config.yaml
d_expert: 288
hidden_act: "swiglu"
router_score: "softmax"
rope_theta: 10000.0
rope_fraction: 1.0
init_std_up: 0.0162
lr_mult_up: 1.39
beta1: 0.95
batch_tokens: 65536
Below are experts of layer 4 (counted from 0) of a mixture-of-experts language model. Rows are named router (the router's row for the expert), gate (a neuron's input weights, with its number), up (a neuron's input weights, with its number) and show model dimensions 0-191. Each number is 128 + 24 x the weight over its row's rms, rounded and kept within 0 to 255.
After each expert's rows: "comes after" lists some tokens at least twice as common just before its tokens as in all text; "mostly gets" lists some tokens that are sent to it at least half of the time. This comes from a sample of Wikipedia text that the model never trained on. Tokens count by the router's weight.

# expert 8
router [ 88 168 154 138 104 156 160  92 127 129  83  91 108 117 121 132 146 147 155 139 108 152  80 131  99 136 129 124 114 139 133 113 158 123 142  84 112 167 129 165  99  84  76 130 117 148 106 156 130 133 152 147 107 126 138 140 127 100 122 106 119 142 164 142 166 138 124 135 103 107 136 165 161  90 114 128  93 134 135 108 152 119 104 165 168 152 123 143  84 112 112 132 110 165 163 114 156 108 104 109 130 137 151 132 147 112 148 142 148 127 104 124 104  77 115 103 145 117 148 137 144  91 105 105 132 113  87 163  84 155 155 151 115 151 153  92 109 184 149 109 149  96  87 127 157 115  95  89 122 153 136 152  91 117 149  79 120 110  94 147 177  89 132 153 135 126 120 163 123 145 136 116 103 149 143 148 130 159 113 118 108 117 145 106 152 134 151 140 159 134 150 100]
gate0 [ 78 165 124  78 126 118 112 150 120 112 140 115 154 171  98 174 159 142 120 161  95 121 131 155  74  87 140 140  78 110  98 142 150 110 148 123 159 140 113 107  97 147 158 164 121 142  86  98 166 134 119 102 127 139 114  84 127 117 138 145 146 112 177 139 123  81  63 151 129 100 122 165 132 132 107 115 110 138 115 119 117 130 128 112 112 166 101 123  95 157 101 145 186 132 132 164 106 122 128 115 172 110 147 144 118 125 145 103 132 106 162 113 151 153 135 103 165 110 116 146 109 158 118 117 156 107 125 122 110 150 167 135 102 109  57 148 117 117 134 127 138 124 151 155 136 132 158 136 119 154 133 133 144 109 100 142 109 138 156  90 132 116 154 157 122 129 152 121 107 101 128 101 113  99 130 134  96 120 116 119 119  94 137 100  98 104 127 146 160 142 165 181]
up0 [166 160  71 114  82 130 162 143 161 133 158 122  79 121 159 131 130 128 129 110 137  95 108 164 140 102 113  96 123 109 114  88  94 144 114 142 138 116 112 139 149 124  98 124 126 126 127 117 122 125 104 126 116 174 158 162 145 125 103 175 133 167 153 183  76 131 172 140 155 139 130 155 119 108  95 136 127 129 147 106 110 119 131 138 131 122 133 127 143 122 153 163  72 103 138 152 157  99 149 160 120 144 102 161 106 134 107 123 107 171 111 102 136 141 114 117  88 152 115 148 137 126 145 116 144 153 153  87 119 139 118 117 154 144 129 130 139 156 138  94 116 148 111 104 139 111 159 101 119  73 115  62 110 142 135 120 148  86 100 110 113 110 170 118 116 109 151  98 116 109 144 154 135 133 167 136 137 145 149 179 121 107 174 114 180 156 113 138 112 130 153 163]
gate1 [101 100 130 134 147 172 125 110 161 125 108 147 133 159 110 103 126 152 132 129 112 150  80 144 116 112 139 120 115 146 147 127 133 128 110 164 103  69 100 119 148  79 100 104 127 189 124 136 170 144 117 133 104  78 146 150 157 134 131  91 132 182 135 104 148 135 120 144 124 133 133 151 149 107 153 128 106 134 108 148 123  85 163 104  96 171 151 140 115 129 131 101 111 151 117 126 185 119 165 159 142 129 164 168 127 165 154  92 121 130 111 153 127 140 111 151 139 136 167 134 131 122 132 159 174 125  95  96 155 105  90 154 172 140 158 119 140 123  99 114 153 145 124 156 182 151 136 119 151 151 145 114 135 118 121 153 147 106 113 140 170  96 152 170 150 119 146 148 135 130 100 106 150  93 166 158 103 108  86 129 113 139 108 121  92 159 126  97 109 119 147 150]
up1 [133 120 171 117 120 124 164 124 146 157  95  95 133  96 141 144 121 113 144 141 118 148 134  81 151 172 121  96 165 126  89 137 184 172 119 123 167 161 143 143 136  93 122 134 163 125 157 131 132 173 146  84 103 134 134 135 116 117 141 148 124 151 151 154 117 112 115  44 109 105 146 112 108 136 142 129 139 133 154 104 112 139  76 119 181 102  78 142 117 149  90 130 177 128 140 141 125 149 117 120 175 101 154 107 112 107  91 153 105 135 122 113 132 121  95 157 140  77 109 116  83 157 116  93 108 156 110 120 107  98 176  99  89 135 122 104 120 127 150 160 122 137 127 123 100 105 116 143 141 176 145  99 167 163 134 134 114 121 140 144  95 140 117 117 102 141 143 138 148 133 119 125 110 106 101 158 131 122 155 106 127 104 136 124 132 120 102 112 161 158 105 136]
comes after: "\n", "N", "–", " 1", " 6", " 2"
mostly gets: "–", "/", " de", " /", "+", " Un"

# expert 13
router [ 96 128 169 120 138 169 140 108 144  80 122 100 104 148 127 141 156 168 127 141 116 108 141 110 154 107 117 124 133 126 129  71 162 129 147 128 139 150 139 151 138  86 108 150 120 150 133 144 162 141 136 158 123 124 103 135 121  76 122 120 164 159  97 162 176 145 186  68  92 118 152 143 157 115 112 102  90 121  84 106 144 120  88 124 157 146 191 148 117 110 133 163 124 112 151  88 171 105 122 126 130 146 123 150 140 103 133 150 135 126 119 113  90 111 104  80 141 105 101 153  98 142 124 149 116 124 122 143 135 136 146 121 111 125 154 153 100 156 141 103 158 116 124 132 174 124 114 111 154 142 168 131  74 110 125 151 147 104 109 142 127 100 143  82 119 123 105 167 128 134 125 149  99 132 168 159 194 139 119 115 120 100 120 107 155 129 110 129 162 120 143 115]
gate0 [ 78 137 131  93 148  75 126 100 157 124 145 142 107 172 152 145 180 103 129 154  78 125 161 156 125 147 131  99  94 101 120 137 160 117 142 126 171 147 121 110 113 148 171 152 114 176 107  79 121 136 160 109 118 119 136 145 140  71 130 156 137 122 125 114 114 111 100 155 131  73 137 122  85 139 111 151 114 126 100 129 125 120 144 104 144 124  99 149 118 168 143 119 207 133 158 114 106 118 132 101 143 155 143 142 133 133 109 123 144 109 145 104 140 140 133 107 136 100 125 161  86 134 102 158 137 108 119 142 172 145 144 142 102  83  58 131  97 137 143 127 116 114 102 172 146 154 131 110 110 158 130 149 162 149 132 132 112 133 127 133 133  97 149 134 150 116  97 136 113 146 171 102 110 109 143 120 125 156 106 122 144 108 128  69 116 131 138 129 104 136  89 161]
up0 [167 114 104 161  80 145 145 115 113 141 125 114 126 127 147 125  93 172 122 105 145  93 119 119 149 120  93 108  96 129 100  98 108 162  72 116 118 136  85 153 119  94 123 143 138 154 103 140 122 133 102 160 109 120 185 157 147 161 108 146 144 117 130 133  69 122 164 116 174 154 117 161 158 133 156 100 134 127 144 131 113 134 159 142 138 145 154  86 119 128 103  93  79 103 152 135 131 113 135 168 135 127  99 131 135 136 174 138 131 127 118 105 144 129 111 131 137 136 132 119 130 162 152  91 140 161 121 116  52 148 133 137 176 124 154 152 150 136 140 135 139 163  83 103 153 102 162 112 135 110  94 131 112 111 102 137 117  85 103 119 114  97 140 136  96 119 153  77 137  93  98 138 142 145 135 138 126 105 137 159  86 125 170 137 132 154 122 151 173 117 127 157]
gate1 [ 77 113 115 149 137 187 126 130 156 120 122 124 150 144 135 126 127 156 113 140 124 146  64 126  94 106  96 105 122 122 123 140 140 170 123 176 104 101  99 141 138 112 138 141 148 164 152 113 166 152 140 104 116  86 132 126 111 135  96 128 136 180 138  80 154 152 190 122 109 115 173 114 121 123 115 148 111 143  82 164 139  92 125 126 103 163 131 122 111 101 116 137  73 143  77 130 157  92 129 144 135 122 138 167 133 153 131 137 144 131 163 152 139 157  95 160 109 141 145 117 164 152 175 117 135  96 120 120 144 145  90 154 120 158 151 152 136 121 109 135 157 116 111 152 155 151 106 140 150 138 121  90 123  94 141 159 148 132 128 121 154 148 141 149 119  77 148 191 158 138 111 122 142  97 110 134 131 132 118 138 107 124 132  89 178 160 135 120 104 127 160 127]
up1 [165 106 173 131 130 145 156 117 114 145 103  93 101 123 111  97  97 123 175 144 116 152 179  87 159 131 124 124 144 121 145 127 106 157  90 143 155 135 168 167 134 117 110 127 118 103 138 144 122 119 148 136 117 115 135 108 155  78 128 115 109 131 146 118 108 152 112 105 120  99 105 148 117  83 125 112 145 128 126  72 103 161 107 140 179 113 119 150 125 151 120 103 181 139 149 106 120 155 122 150 145 115 163 110 108 101 104 152  87 149 105 109 112 132 129 117 150  91 121 175  96 141 113 144 125 173 118 117 134 134 116 125  91 112 127  77 134 101 129 139 150 109 146  95 118  94 141 160 152 129 143 105 163 152 150 111 139 152 142 123  93  91 147 147 139 170 145  81 123 101 148 105 100 144 157 127 119  86 162  51 143 113 147 128 128 115 111  95 162 159 145 145]
comes after: "\n", " |", ".", "==", ")", " =="
mostly gets: "\n", " song", "----", " NRHP", " Date", " record"

# expert 9
router [101 147 149 107 106 146 149  95 147 115  95  95 118 129 103 154 145 153 157 109 100 125 110 118 141 118 143 125 111 133 144 106 150 120 164 108 115 130 153 169 101 108  93 143 150 155 155 159 153 153 125 166  95 116 128 134 133 108 163 127 114 137 108 136 150 107 153 100  99 112 164 170 170 113  93 129  89 153 118 106 171 108  94 150 154 161 123 158  98  94 105 138  97 133 144  96 174 123 107 109 137 155 128 149 165  92 161 182 165 128 112 105  99 101 109  95 157 125 109 151 120  97  97 122 147 131 125 174  98 142 159 123 121 137 159 126 101 130 169 102 145 109 122 146 161 111  99 102 145 164 116 154 100 109 134 102 129 107  96 157 131 111 151 138 115 102 118 156 150 176 149 128 114 164 153 171 162 163 105 124 108 119 145  97 150 129 131 142 157 150 163 119]
gate1 [ 97 118 136 141 150 202 129  97 154 125 131 152 122 179 112  94 105 133  86 105 142 168  84 146  98  81 126 118 149 128 151 126 116 151 139 151  76  79  64 128 148 113 109 109 128 140 112  82 146 143 152 113 104  76 105 120 125 112 134 113 121 157 193  86 140 146 144 109 115 119 105 144 143 121 135 123 127 143  98 148 163  97 131  92  95 157 157 110 120 132 112 142 104 125 124 111 153 115 115 139 135 134 165 149 143 135 172 101 113 138 118 164 141 122  98 149 151 122 181 150 164 126 139 158 136 118 104 138 128 117  68 136 137 153 151 112 124 135 124 127 123 135  95 162 170 170  94 150 157 146 138 113 128 127 123 115 146 138  64 112 139 111 112 166 112 118 146 174 154 118 110 116 123 120 129 126 123 102 146 127 139 101 117  82 138 136 146 144 109 130 133 140]
up1 [157 136 205 135 144 120 149 139 108 144 120 117 102 118 142 124 109 145 163 168 105 136 144 100 156 144 117 112 120 102 133 174 168 138  88 102 127 170 139 144 124 124 153 161 140  80 156 149 127 164 145 113  94 129 143 138 130 115 101 112 115 131 104 138 111 168 105  95 131 125 140 142 136 117 142 126 134 119 143 101  83 135 132 115 136 122 122 125 168 157 104 117 163 150 112 162  91 141 146 105 126 110 168  89 148 123 101 156 120 141 149 105 120 134 139 172 122 106 147 143  89 133 122 113 143 141 119 148 139  92 138 129  72  87 146 148 124 107  89 101 115 122 151 114 109  64 145 145 155 129 149 104 139 116 139 136  94 119 142 154 119 132 177  96 142 120  77  90 142 143 112 104  97 143 123 160 145 132  91 114 139 103 168 164  99  87 103  85 162 172 154 122]
gate2 [142  92  98  87 153 131  91  66 141  88 139 151 146 159 113 127 148 131 103 148 136 173 104 152 134 108 125 157 131 163 111 126 154 154  99 137 114 140 115 130 140 116 161 111 131 131 136 106 129 144 165 139  73 117  77  96 126 127 139 134 105 120  93 156 122 104 117 129  83 149 117  92 155 172 105 122  99 157 131 169 164  91 158 131 123 105 112 141 159 111 125 105 114 105  95 129 129 109 130 151 112 163 118 133 122 177 107 148 108 123 115 168 110 130  83 137 131 127 139 127 118 119 134 152 126 146 107 152 104 132 172 126 149 146 178 118 143 179 146  77 149 140 122 157 180 159 160 106 110 149  99 135 119 104 130 132 140 146 153 153 146 116  92 126 110 116 179 146 132 152 123 131 107 150  88 160 141 153 149 124  80 151  86 138 147 132  97 121 128  84 135 139]
up2 [129 155  97 119 152  88 147 116  90 132  97 116 149 137 126 165 125 143 153 141 136 148  89 116 127 111 138 195 126 132 134 154 172 122  90 105 100 159 125 147  97 120 166  96 143 155 140 116 144 117 124 126  76 108 114 120 180 135 136 126  96 116 107 145 129 118 162 111 103 160 139 115 148 162 117 119  94 150 136 151 174 115 165  93 112 117 177 114 133 131 132  78  79  99 122 141 127 121 121 108 144 140  86 122 132 148 111 124 115 126 141 182 113 146 121 127 127 128 140 118 101 141 110 107 113 159 102 156 139 128 153 146 161 168 142 140 131 129  97 106 179 157 169 137 136 113 179 125 111 138 122 127 132 122 156 135 161 138 158 176 132  98 118 101 130 106 197 137 157 130  86 112 134 120 158 119 114 132  85 106  69 111 100 147 151 127 111 158 118  98 131 113]
comes after: " |", ",", ":", ".", " (", ";"
mostly gets: " Haleakala", " construction", "listed", " Colorado", " Chevrolet", " Toyota"

# expert 1
router [130 105 137  93 110 162 132 111 183  98 104 111 149 126 128 156 136 130 136 121 148 135 153 106 129 147 119 118 114 144 120 134 159 116 157 113 146 134 142 154  94 125 109 134 129 135 146 139 123 138 147 153 112 166 156 118 144 103 159 121  93  98 150  96 133  85 144 156 121  96 131 152 143 102 104 126 105 153  97 117 137 103  89 137 109 150 100 139 100 108 130 169  98 173 166  84 152 178 158 108 116 140 151 148 150 115 159 122 154 128 114 106 103  82 115 118 158 102 122 162  70 138 116 156 154 134 115 167  87 150 169 115  89 118 138 107 123  69 141 124 157 106 130 190 180  79  99 105 136 144 148 175 127 127 172 111 142 104 109 140 143 127 145 128 110 140  98 142 159 160 126 105 127 138 159 149 140 132 120  88 114  96 146  91 136 134 143 113 150 148 147 141]
gate0 [ 41 133 127 119 120 133 130 129 121  90 137 109 175 133 146 159 165 100 116 133 124  91 141 149 102 112 106 113  83  92 115 117 128  97 123 116 169 126 111 108 119 155 160 135 119 126 165  98 130 165 121 115 133 101 146 116 123  82 164 125 126  92 138  77 129 120  91 125 107 128 118 170 134 139 113 167 135 151 179 119 137 192 115  92 123 108  96 126 121 136 151 120 195 169 135 124 142 138  91 106 138 129 133 144 131 140 146  93 147 112 138 124 179 126 130  98 139 110 137 150  77 146 105  96 160 148 127 111 124 116 161 110 113 123  73 112 112 121 102 135 141 148 140 167 152 132 148 159 116 151 140 146 147 115 114 132 108 148 177 164 116 144 136 115 157 128 114 130  97 106 175 149 116  93  99 151 118 149 131 146 111 111 166  85 127 149 144 141 148 130 129 135]
up0 [162 113 104 169 136 114  91 167 158 142 143 117 130 119 113 112 116 137 100 152 139 160 148 176 136 162 158 109 132 162 118  93  77 121 115 138  82 107 131 165 171 117  98 114 167 139 105 132 132 102 110 152 108 114 144 156 118 156 150 167 156 154 129 154  84 102 169 128 164 105 147 133 102 107 132 116 131 143 131 147 106  90 152 148 155 142 107 113 143 126 166 169  99 104 150 105 115  94 105 182 113 140 150 169 148 113 120 129 109 144 133  98 156 156 125 141 124 121 132 125 116 133 114 129 145 132 135 147  86 176 120 117 166 118 147 188 144 157 141 106 128 130 132 126 150 119 118  93 137 117  89 135 106 141  81 147 108 118 114  84  98  71 147 101 110 103 143  89 116  92 116 114 146 138 104 128 142 114 141 169 126 114 168 135 171 127 143 121 128 153 149 156]
gate1 [109 117 156 176 120 161 115  92 142 124 100 145 132 146  99 128 139 131 125 105 163 146 111 148 110  99 108 156 143  94 110 133 177 138 136 174 117  87 130 107 109  92 119 145 125 175 101 105 152 155 129 107 122  88 147 144 122 113 112 116 115 108 104 113 147 130 134 138  95 149 127 146 155 116  87 127 146 149 108 190 131  91 157 112 116 178 133  80 135 151 145 138 103 154 112 116 173 122 139 141 132 114 129 144 121 165 120 138 142 138 107 151 179 123 125 115  94 101 202 152 131 139 133 135 148 117  97 135 147 105  91 180 147 145 156  89 149  85 111 122 140 176 101 116 121 157  86 122 138 158 141  92 122 102 100  98 149 117 112 128 122 135 140 146 132 108 177 187 156 127  97 102 126  99 134 116 126 114 137 144 119 112  96 101 129 138 119  97 156 102 147 111]
up1 [120 170 143 128 160 135 142 154 137 143 131 103 128 122 158 109 105 111 177 191 110 151 133 110 124 170 112  80 123 121  99 156 155 152 100 108 155 152 157 153 154 141 152 102 128 111 142 128 139 128 118 154 129 117 141 133 139 119 141 119 132 155 176 152 111 134 149 114 110 111 140 125 122 110  90  96 143 112 143  82 114 166  96 111 157 111 136 171 129 112 112 107 162 150 150 157 117 155 153 107 164  95 167 112 129 109 106 173  96 126 125 103  81 120 107 155 163 121  81 124 107 102 121 144 119 164 119 139 110 107 151 137  95 112  85 145 115 145 105 120 112  98 107 106 149 102 127 155 114 106 142 136 195 127 127 142  78 122 130 131 120 125 133  93 133 168 146  81  87 114 144 120 112 158 143 167 161  94  96  99 136  97 173 135 127 117 152 126 139 174 128 145]
comes after: " of", " in", " 0", " for", " at", " 1"
mostly gets: " the", "The", " The", " these", " each", " their"

# expert 7
router [119 156 157 122  93 155 137  94 144 111 102  98 133 131 106 162 134 160 165 108 111 117 113 133 134 106 157 111 111 136 143 107 134 129 165 105 131 131 157 171 113 108 102 154 148 144 159 144 148 156 133 153 105  96 130 134 135 103 148 128 114 123 114 129 140 106 164 109  97 122 160 162 169  95  99 128  88 154 114 109 163  96  94 133 157 167 116 154 100  93 107 137  95 141 150  94 168 126 111 130 139 154 138 151 155 105 161 163 160 110 121 102  99  97 119  97 162 127 105 153 110 100 112 136 146 130 114 180 102 156 159 129 107 124 166 125  98 123 159 104 146  99 101 150 167  92  94 106 159 149 128 155  96 107 141 114 131 105  93 152 132 110 140 123 117 109 100 152 157 157 151 122  98 163 159 162 164 156 102 116 110 114 146  77 161 121 135 152 150 142 170 112]
gate1 [ 89 108 154 144 140 151 141  79 139 125 124 144 148 133  66  83 102 148 150 103 152 133  74 154 132 120 124 113 149 137 155 133 140 134 112 152 100  99  92 153 142  86 105 109 133 150 131 107 132 150 140 127 110  77 130 135 125 139 130 135 107 142 152 134 102 135 172 113 115 145 163 143 100 150 131 112 123 140 113 164 135 106 146  96 113 140 153  91 132 143  87 109  85 131  57 114 172 133 148 120 124 109 152 129 126 169 157 131 149 131  97 147 152 121  94 165 140 125 150 142 144 104 135 162 102 115 103 122 133 132 103 175 161 148 151 149 147 105 146 113 114 158 108 140 185 148  85 121 135 185 147  89 148 117 152 139 127 114 104 144 137 121 155 163 140 101 147 182 166 131 123 116 129 106 192 135 110 102 154 110 117 151 109 129 134 122 149 146 101 132 151 122]
up1 [167 155 174 125 175 158 151 130 151 145  92  97  97 125 134 143 111 155 148 133 111 122 121  90 128 164 162 108 116  96 124 133 161 163 135 114 103 152 159 132 173 123 122 159 150 137 140 124 151 138 125 124 129 172 123 117 161  97 149 117 147 137 165 106 139 138 100  72 128 130 107 137 131  92 137 110 176 130 146 108 120 149 135 133 147 114 122 167 137 152 115  87 170 126 143 137 127 153 126 152 145  87 144 131 125 121  80 158 110  95 110 120 122 130  89 123 135 104 141 117 103 161 116 155 173 116  89 134 126  66 113 125  69 125 118 129 105 104 117 111 136 122 111  73 136  98 169 145 170 124 124 126 121 118 147 111 113 149 109 150  78 100 139 120 124 129 103 104  93 135 120 150  95 129 127 157 146 104 135 123 125  70 159 128 131 102  81 116 165 174 155 145]
gate2 [ 82 107 111  97 191 127 126  99 145 104 107 132 141 130 120 158 145 118  95 116 159 139 120 135 123 122 141 140 143 163 152 151 133 163  80 163 111 134 128 140 117  85 151 127 126 131 104 117 127 150 143 151 148 140  90 102 142 113 100 156 129 139 107 144 128  95 145 147 102 173 146 110 134 136 102 154  99 150 154 173 112  84 126 124 137  83 123 132 156 131 126 138 133  83 111 116  82  99  87 187 102 166 138  96 149 145 121 156 108 159 119 187 116 158 106 118 137 127 134 142 135 151 151 122 171 116 126 108 142 115 156 142 145 138 184 146 132 145 141 126 126 134  98 164 130 165 113  87 152 159  82 170 139  83 153 117 133 159  94 137 152 130 126 128  91 112 139 121 129 141 101 103 102 129 117 171 137 137 176 112 123 137  97 140 147 126 104 131 126  83 124 165]
up2 [116 132 118 122 102 123 152 157  68 141 107  81 177 139  94 121 142 169 167 132 117 149 107 119 110 121 153 165 136  79 107 166 128 134  99 128 131 187 113 136 115 100 164 106 103 140 121 134 132 137 141 136 136 110 134 118 159  97 148 101 169 104 127 115 129 125 142 114 108 120 120 139 155 123 123 114 128 147 145 133 129 123 128 115 117 150 174 153 145 105 123  78 137 107 134 130  99 120  97 142 156 106 125 106 125 141 115 125  82 128 163 172 117 134 142 110 110 112 131 105  67 118 139 102 161 142 148 137 138 134 119 171 157 165 130 150 124 117 120 118 113 143 150 101 137  92 149 161 150 137 116 106 111 114 162 119 141 105 154 131 159 119 104 109 171 114 168 151 150 124  77 122 155 124 150 136  87 163  84  79 114  83  94 163 165 145 167 158 170 100  92 109]
comes after: " |", " and", " of", " by", " that", " to"
mostly gets: " them", " human", " large", " modern", "born", " husband"

# expert 10
router [ 72 141 137 113 103 161 114 100 160 106 124 100  80 133 123 163 152 150 116 117 127 147 102 137  90 112 132 128 129 128 190  99 110 108 143 144  83 154 145 143 124 137 120 144 114 142 153 142 103 143 117 135 106 118 156 127 121  97 140 161 161 140 102 140 157 125 168  91 114  91 162 141 131  85 102  95  82 107 145  87 133 107 101 156 159 171 120 140 106 112 135 121 102 148 160 118 133 113 137 161 112 155 108 127 127 105 151 125 157  85 123 117 114 108  65 100 137  96 113 103 145 145 105 131 105 113 109 144 116 157 146 108 115  94 155 129 124 179 138 127 134 127 120 131 140  84 102  98 131 148  92 144 122 139 125 135 108 106  99 159  79  74 114 115 131 117 123 155 119 145 133 132 112 124 131 148 135 168 127 142  91  53 147 105 154  97 106 152 134 141 148 167]
gate1 [103 133 135 186 142 191 112  85 153 158 118 161  99 173 113 119 126 131 120 103 134 166 108 145 137  79  85 131 112 121 123 103 155 112  72 139 109  96 142  98 160 124 144 142 101 166 121 108 147 129 102 130 125  86 112 131 120 118 112 135 148 127 127  86 114 116 131 160 112  89 160 135 117 120 108 100 108 171 105 107 137 107 160 170 122 151 134 127 124 159 110  99  91 142  92 112 138 122 136 153 128 125 121 103 117 106 126 133 137  95 136 110 139 137  90 147 160 145 175 123 168 112 150 162 105 122 124 134 188 123  99 193 130 126 159 117 105  99 120 147 140 143  86 146 169 168  93 134 157 152 133 124 118 129 118 117 129 113  88 131 124 137 136 147 129 112 149 135 134 169 106 153 169 101 147 129 110 117 131 123 155 135  76 103 132 130 165 123 100 164 128 163]
up1 [153 109 187 117 130 120 145 148 124 143 122  82 135  68 140 121 125 155 148 161 122 149 122 115 111 165 130 119 147 119  95 146 159 156 114 102 137 172 157 145 141 134 123 161 141  88 160 120 114 143 142 122  93 122 154 119 140 132 162 121 140 125 158 149 123 148 145  94 125  79 145 151 131 111 116 120 151 117 128 126 115 182 138  91 148 104 121 156 119 121 115 108 147 157 173 128 121 144 132 159 133  95 148 116 110 139  78 180  93 163 101 119  98  95 118 146 146 109 125 140  94 116  93 122 145 139 114  97 143  93 128 155  96 133 144 100 142 123  74 125 128 109 121 109 103 100 131 150 105 127 156 100 155 165 160 115 108 114 149 154 110  84 158 118 149 133 128 108 118 115 108 111  92 145 130 138 130 108 100 118  96 107 195 138 132 112  89 114 211 160 136 138]
gate2 [111 100  74 104 159 124 146  81 127 108 122 134 170 159 110 134 151 152  89 117 137 130 129 100 107 149 144 119 141 142  98 136 154 125  88 175 127 137 133 117 135 123 134 121 135 137 108 143 120 126 176 163 130 106 118 123 140 156 103 139 156 137  83 167 113 124 118 129 123 155 130 102 139 150 107 117  91 117 187 187 135  75 128 140 128 106  84 149 163 131 151 114 113 131  98  96 119 116 114 140 109 173 138 119 131 176 121 140 137 115  96 168 117 152 107 123 138 105 102 130 129 142 158 131 158 115 107 146 139 168 151 135 153 153 196 137  79 149 154 117 138 163 116 144 153 161 132  80 133 130 119 167 149  84 144 151 116 144 128 133 139 132 151 137  94 129 142 105  88 146 108 131 121 152  76 127 100 161 181 113 141 126 148 148 159 112  90 110 119 107 126 158]
up2 [ 98 139 105 122 106 131 129 156 120 145 130  53 162 153 127 138 125 157 154 157 105 150 147 118 124 116 115 155 124 120 130 158 155 109  89 115  93 186 113 121  88 109 185 130 173 143 124 101 150 138 127 108 121 155 118 102 143 135 166  91 111 113 123  94 125 128 136  83 118 106 137 124 121 137 131 137  96 131 149 119 132 119 150 101 122 118 179 125 141 134 103 120 155 109 140 132  98 102  94 104 164 160 123 108 151 102 121 172  91 151 163 118  92 135 153 104 115 146 124 136 122  86 141 107 125 176 168 135 111 133 110 173 142 185 127 155 152 128 117 140 124  80 168  98 144  97 152 137 150 127 119 114 101 150 159  91 141 129 142 110 144  91 142 124  91 110 144 140 142 145 103 105 142 141 173 101 107 131  83 120  98 158 108 141  99 105 151 121 100 102  88 128]
comes after: " ", "\n", "\"", "%", " /", " as"
mostly gets: " (", " \"", " but", " or", " while", " However"